config.yaml
init_std_router: 0.017
lr_router: 0.00177
vocab_size: 8192
learning_rate: 0.00767
beta1: 0.95
Below are experts of layer 4 (counted from 0) of a mixture-of-experts language model. Rows are named router (the router's row for the expert), gate (a neuron's input weights, with its number), up (a neuron's input weights, with its number), down (a neuron's output weights, with its number) and show model dimensions 0-191. Each number is 128 + 24 x the weight over its row's rms, rounded and kept within 0 to 255. Numbers have three digits each.
After each expert's rows: "mostly gets" lists some tokens that are sent to it at least half of the time. This comes from a sample of Wikipedia text that the model never trained on.

# expert 134
router:135092114147091142121121113147129143115167109151106151115158131105136186107115136155122102123101079141164134136095100124110130123096180121097091132105096112146113138165137130084116118143104074147141086120141141120122133117152137165129118113099102109145109159124154138087163143111164144129150119139110116115117141119164120160145126163105119126162186105172061163093117119165124131125131080137118131117115128158106120148099091112121130107110118123144103137172111129095107124073108126156156115129102145126107109093116136153133141082095087141079161136177139156151134116145133148159
gate0:124144135191127130130110168131113116139148112128138126164151159116144123156175132101137097145129100102130196137161161080125102132122103108100157119176124125108108136098143163128116093145164131120157125107132176113157135110129110151106136128124136105101154155149107143107137065128095093141143157079083134112130104112191057097181150112085160128139120132120143152159115139125147115118173085099124138129120152149134126152120140129144124129146120123151113142113128133153111126138111110126110128161091173162107136112160105120114116140122149168106110158113148150171139097119141086119
up0:129090178133128149116105127099128124152087120076128160122137092124122122128120106126153154121113088168103136121110085145113145105159101078143098088083157111133108071113112086142143152100183126125116137138123125103128143132110116115130164110066133167133145138133135111126137142130123148157093141153132121100164148143040147131117111118121113099180166115144107150157177120132100100153109114113106107142078118126145095122143118106124156153115175098137158138181134121149114121131108087075123105133122139132144121120128132128138111090151131092151139123159154124107115147115118149115
down0:151124110153072124114114134156127144095111102094115111129108152128155149137054111099140123148138141136098148102142137126142135101141142127120099139138118165165150130154139099106102134149151092130148115176146143109147100128133146118086162068118122105086106116109162118116145131087119137105110164091096154149106056102143125149116126168129117079132171133096112104133118129068092095163110122105117105131086144139151118126099110066142106094128147146146124089141115118129100137117129150145152104105124128105137108104164135097147131147145132097108148126116098155147171137119140089156
mostly gets: "153", "146", "131", "113", "154", "142"

# expert 34
router:112094176114093203071106137123135100102091135131085157134124198113126116166078146142149122126121099165140156102114103148130135125125091135127145141106152115077154126108122157079154130180137071121130103124143114145133104127150131091109154143107150102134123128105135135070101106133172138119147138109116098116162108147176146135089133128141117146154159094132110148136081124176133154119093122096104115149139166159111115124130141101148141107126145127130111096157136130082121111156073135132132118124136147106126098125135161133138131130131135137131110137104146148095109091120150130154
gate0:112127172144142142118086130118084117143136159116158126137153191127103127130129116155119123126104146125174146126138151107136132120117106049065150121129102126081116126119142113116112107147173116167127132099113109097164105132121077116062159159134147132112129127142112139138126129166173141125166165109114155106143109120195111149163126116142092127149114095134127144121142120131154112135140095115123117110142088133119167138108132095129107093127122111126128126106129092102139112182091107072114143153153146122146104131107108153147169182175135106139119152129128094140130149107145097130
up0:130086074157119117115113110119147101121095143124104142122183138168166146140090130135151117104122132102114113124090137119100146122126101100122109155137170132131121129101119159134118124132091104119113135116102126131150123148058146143140111130096120119116144094147158112127130139141136145144097150131104111133107132120131133130105141118094160143171129117107106118153139102118161106155079126103141108165099174132092132156058129101111104122123125173135091145145129095138087140142114112124093160122117147119168159157135145181143102114193109150088103122179144112114159091084081120097
down0:142104139115122112099121161139157116128098108141100127135088183131100131123122118117129156125066137114101127130133138154129129096106104122078062111120098125127136106150134142080103134180150125134145186168150125106149122119117103126088162113138133111149115143133117116114117154120119155142133156084125125153124071126137127156139151125162132110113167126107131112115077142116073133136090122102152151122130150149133118091137175151220135112120108150135163085103139083139122116127106120123133100125140137137152144120124156054144127111102128128143111134112159113112120165155172113153
mostly gets: "″W", "|---|---|---|---|---|---|\n", "|---|---|---|---|---|\n", "|---|---|---|---|\n", "|---|---|---|---|---|---|---|\n"

# expert 87
router:144109108121097128131122154154121120076129123093131125150137112123119174081101150158132129124120097142142142116096123168137126165136165141118126114165111115098170161124175173123121146167090104114117121117165145115129147113147142108134119123097149186128170141137153112201159169140170128123168137157152165131128147147158128124124125095127127160125159151144114117170134108154129148121131117155114122099148073128151153157120134086144130102112128140092124092120093110165118076141086121122109108112124142104122147156147077115135079127079149165162129115109142102136103123154132115091
gate0:124082113120116108163110152135095137124129096118162151128145146145130100127181112119121104146120125098147132151138111143104120124112150129092124106127112140128116121126118134098161132129148126129157140102141131140167121101121089145105169147129145130114136099160097113123113183178147107121175129129071135112082142150172076127201167090130128118097126140161134175141111124151150152122150098135140154120100107159116160123120078069100127141096119103151115145112138128082150181166127077082118138128151110161110175129108114158155112136162156111123160128126118136127128112120141127096
up0:111131135187136142142134143130169095141130134157126139154106105128149153143075159180126138127131087140123163102114117136117138136183126168160119148129145177156139093150111109152118199151166114122126105096123151135129144112131102093155113126079128103156127143065131142101136118109106161157085159122138129123146122147093141115091134101151147111184169134083127133158147095132142101109079121125134081139110104094145119119130158138134126139104132113131121115179106101153113089090139149104114111129123147141134115164156092149115127088137124129155096150153131124115147153115129136173
down0:129143169127121150147112137097116139125121083094126133120107141118115138124119130114127123097165137116099074142133179121146116124129107111121091136143136160184156153124147120117061160156153148127124135156125128137173143129123135137107106119123129131140072125090124127147124091124093148164138206137135106161093093113131079104101145105158112094082129137108182127112085122081110106151118153127129080134142078123166135126159115105130147134106151134122136083131124114090138157123135120129116086130147127149156148112147140126092103145166169132194116119125114145136106120113131082141
mostly gets: " aff", "isc", "hib", "-pro", " recon", " sugg"

# expert 81
router:165124111096128095090108097128092116159086113176132158080111116138130138122092144146106081143105178154146116147092131160121146097113158115157090121089156141120134104161192131145166085151124132133128102108125119119117167197125140113144142130131171119139124125097147066118140149131117148097122124153096112121100136139092128154107161153132130139107103145125113119088127161155153130117122099080139134110137120118143173112108108134128150116126128130113129136106141125097133131151127128125086105133128157110136166144089127161163092070120123089125147119124166171143105144125126180140
gate0:136143132135148148107136124120093109134135133129195121192118126133086118148179143127089122168107112130151112121140114118114106102115105090110170149143067130115108132127124093065115114126195145122160132142111131074147158101096107111067144167126158178140172134160114163133160147142129124124127087124080115107115161120153112113191134097112145150116144123137103136183104122118105117142159080132113165132123090134118152115140122116117127117142143104125130124142119118150106128125119120087105125140150155144156118123120141126093104145122115119110168160148116091111142157147153133132
up0:126083110161103113162144124167146116094119120108111156077155122168160144138089126122150134097153124128117170151147142166122153121139170154123102136131143151121127088127135137198139162111107102126091134123120154126095120093142126135156099115050145085150104135104115089119136136114116106138136186149138128117131122147111123125077142115131063100154171118125145109117149139130103129146071117121166101123109130098146113130116112106152120166142150105115131157131164115121091170151120121118137127091110122153124150122134075137163107122166127129100095129142133139150125111153072114151
down0:176114106149115134134150161161102146104097130103133102117080131126144149104107083145134124110138162123085128140126139124140177132124140115132095139139161107099132077142148110106113142177151104145173181143136156143154141107164175080092171134162116089116117154096172105139164113107124123139124106078119131097131104133127120135109117100106145104164154117107123118130067129132099114125119143140127111122119116121101118143121140124171116154089111149107083134157135115143131177154122109079137121093160126157164151137129134145164128129119145110145075152088125172119114128141176129139
mostly gets: " women", " men", " people", " soldiers", " artists", " workers"

# expert 96
router:118161151100108146129129094085147114136156131106109127104081109086153125094106145155098101155130104091134137152119135124144149142160116109106117109152114110145099166145152128107104123094083095129139125145102127115133100121139126135072148116123099095163139140112162109145155097095135118115138154131087133103194143119083115156088114139091106137133155135100088119170173104117130110167143108129124175144115100108157130108132144095109128114146094141108097123130110145128112149129134142152159135155097163103108157107103122165136096121120112087170145125166147096075173149084136145128
gate0:118118118138138102164114157174105129131135106133128108176144118130125082141155132127115109166124101139142150102134151108123117109136117109085182122179108100093117132129185128123152126148148189144131154094116130111125126083095121156112173117110147118121171158191101158135119127147140136070161122136126172097126147107130136148175120157137090142138124168147131095144139126103142120163139089120101139108104092136089166148111090114111114117127124107131159117099122115129139135148091136076115089118121137170118123136094099160114126144153144087161120177105115131159142131111162135143
up0:119112107133111097141119160150119113157151118094106189108132118162174142121132148113135174105078097144091161141122110182123123141116127167138140134114168145131115079122117145205134144118134147125139122133104121100125117101106097138154111099077124124127119171105182134117107112129098160139096128149114129101122106150063119120093111127126114086209162177094127112132120134110107149176130132166130131133110131153140133126092124098138115123116167111129150145161118129122103083102144121127149090091132118142157133152129120128139152096139119126127130094139152152118099123132083109132
down0:181119139136090144177101147111126163126119096103120112126116138121166150107103124116145137104103163137110111147132111107153152120073133143137130153158140131147115113109120066121093135159129148127131143160103163126137117110163150127105141096098167107154091111132127117114108144136076095136143149110102129130111085129140142120134073165139124093144163140121196114147104132152067103137143083120097083106106075124128131143153143127167143134126118137152120090131152091140146139152161120122144101088179118151156130114136122121099093149140118091109143087088138137090113126109108105151
mostly gets: ".,", "also", " newly", "×"

# expert 18
router:126110131127157123125129117103142113152105129137137189166107162092104130101114172140143107144083147117116149140102121133087098138116143118143148164126122130098069130154160126179172159123147104150125105117081101154136129101125161138133143134152151127123055152151143154086160120142129143121126134127172113092103164054135163155127138143165094146093162140123099103129147163127154112127114128109138128131122095091117117158103110101147123133107117106111082123107120108086120150159157113140143126130155106129134117165141125117150182133109138083102147140081169143143135132154135106119
gate0:150116148163164121117116140139111103120074121122140153144145122182111090168119155134135096122105095108152151144127112151141093115129105167103131164118117129127138148067165131124167149120133111126162152092156123090168107126122108131130133142144116120080130138134124193116103142156144088149151160114130097117051145107156114108123148113130107131143123143149107106102129134088105134122124110105136162101140080113081137121138119129086169146106138111142134130129121143122100140135108107059119106125147135156094147134115109125128094117160124077129156113171117067124165136116112084144
up0:157123123151091142188116143135129096150156101126109131126129128096184150131111152139128144127113090135127101156103141151145153117076144128118113146128188131110163096115152114153132154115155104128098104133136092139144150105108138110161135137071105124111119107094156104108166138127129185150112145135086163082149111105113126139066121097136108133136165126113084141097168163141115117127116158103146118111127116107154100146149141086100135137112142105131119133108121109121070138125142124086133112129116137156151169134108131143106077101163087119103112081161142127115127113082120122172
down0:154135119121115138109119180135163179107144104103095112125088137104135147112111179159133111108146143138028127125153182143166137090117132136099142110151157125168129129147123114091076117134135095112138148127126138103181138093129136133095136084106106141159096149161167102142131104142129125174128156127110136127097101101119150149078140154121156108111131106093142120104121131089102092158100110124127122085124131124125137148158155116152132117132130101106100104127171116124127115173112133133154137102098139141166125121127125085131130108149129123133110135150106201139128126132103100145
mostly gets: " Brothers", "kins", " Pictures", "aints", " Boys", "ming"

# expert 101
router:138150160123109144134099146125084081153155122129114099115112108165101158143166158129119127169164144117118144128106146145126088141116150137126128109167113094100102115170107117147139099164113166121102118118135152097125115106146102118135099182105116142161150090094112111143115131108109140161088136126135114138128126119142149145110124056129090084121093107168115122122117134118119098127152120127140105114127052140142121139135143093100125200096113166146135134121159103208163095122147156125129118121146121080135130116144149129140159146150158132150146139125117103140117177125123167128
gate0:129104113155149122134101127107159111160135117117172136186145128139113119131133126124163156130138145130124121153125107142105098099084097125144127106103091116145103165091152138100165138125128142123153125089134133102112192112124102113063152159176136129120121113158084126138136088146132156107146126124134124132087143147178106118166158109152107156118090171150102101105147156098133148098187085119151146123145109137094165156124098155166111131144156098113114149098133141125137092154081113109117160122143160118116150145110138150140119168149123074141098156123131117157094106116157112132
up0:104144111164095105147104146118163112132131125135110129093150133159113121132088130143114176106128116130092133160106096175112108147124146113121131147120118165126160118131146084115109151115103125121107123120097134126098156094143122103112102174083156134092132142084153118088180129145085124152134145148133147180139146167078145094098135096140128111162209147176085147115167124111133153134115088110141124153119166131154100134125171139151106158127106096108136148138147105153121107163121129152079151103109099141162164140148111147122111100141131131094133126129148145100137117130095105118
down0:117159101142083142157125121132111145105106103116117096077078132164115115103095139135113112121128125144107122122151126114114137085117126117125176147108105136114127121160125140137137116150158128108141124189144135120106109111145174158121124116109117082181135151069117153124142123116103166135125125084123112086107089134145095155130123158140110144120164110129143124162068149129110108116138196117146158134171103160150136129163122108136120128160135164155089093128107120131142133132136097156116045109072114103148154138128105131131120102114101106175131118151164153136119150160114131124
mostly gets: "-s", "-b", ",", "-r"

# expert 64
router:118136107154143139119129112168086144113112149151171082136169117141127106141103106124158123058130139144139127126168133103127109138124125090113131144100169123083147122124138123131109104140105164120139085111131167098135149169144119134135125142138146132111147167123135151147132168135116110115090125088182157117110089142103102128145130135076168117159152099114198116126145137130132135144104123099132159104114142141115166143121104100138111156134126074164120147126157099086100096091090092152127145160134113159153100121115159098130103120095124136102123134160133120154098121171063131136
gate0:094099163144126120162126091147120126118156120110112130147181107110143081124152097132126134112104124109135188134143115117147092118120124112079112061117109143126101129128115130064143091150168106150158110078138109152123157111104130105086122132126133132119153121177096147116123142097144103110155128144101100119137136102145111124154147123136085135104119136190119181136136146131160112138124091166123109115162151097086132124111104102125156173132133087130108124112147113084127141122138085098131138170149138072117111132120104137156144162131153106134147109117138115129138193114147126096
up0:095089088153149140133145109140138118155177150085103165095117117150173115083142145144128141114092100095096151191111078134108149123162111109115148125101171148130078056134120132147132167126126138124123150137118135124122142092116118138121104142089149106113112150135155159100137127117112141112106124122112097084123144150101108121112108086121107100181139120092112131149174106150133142137090135120105153114104144110143104160109138111143143111138149107117166103121130137129088152098114127138115088160122179125110175116129123156101102120127089104109082120147117162120149089102118111150
down0:158101108120142118124114137133153151144130121117119118104116120163151115140144112121114158085194138117100197111160134130150087109139122130118123167109118151155157125144080145139120117155133113157150132146140147142174134116105174124100152079167141107118080109140157099131195132135123138140123140111128117128114080095151155168150125119146134132139128147130182102157128115098080109168110156081183124085151118101101140114148149096169149162088112151143158107113177143150137133118123140127131149139138129137150134106084117119113079122125123120140109143119107151124125184163131131118
mostly gets: " led", " tree", " grow", " cut", " flower", " spread"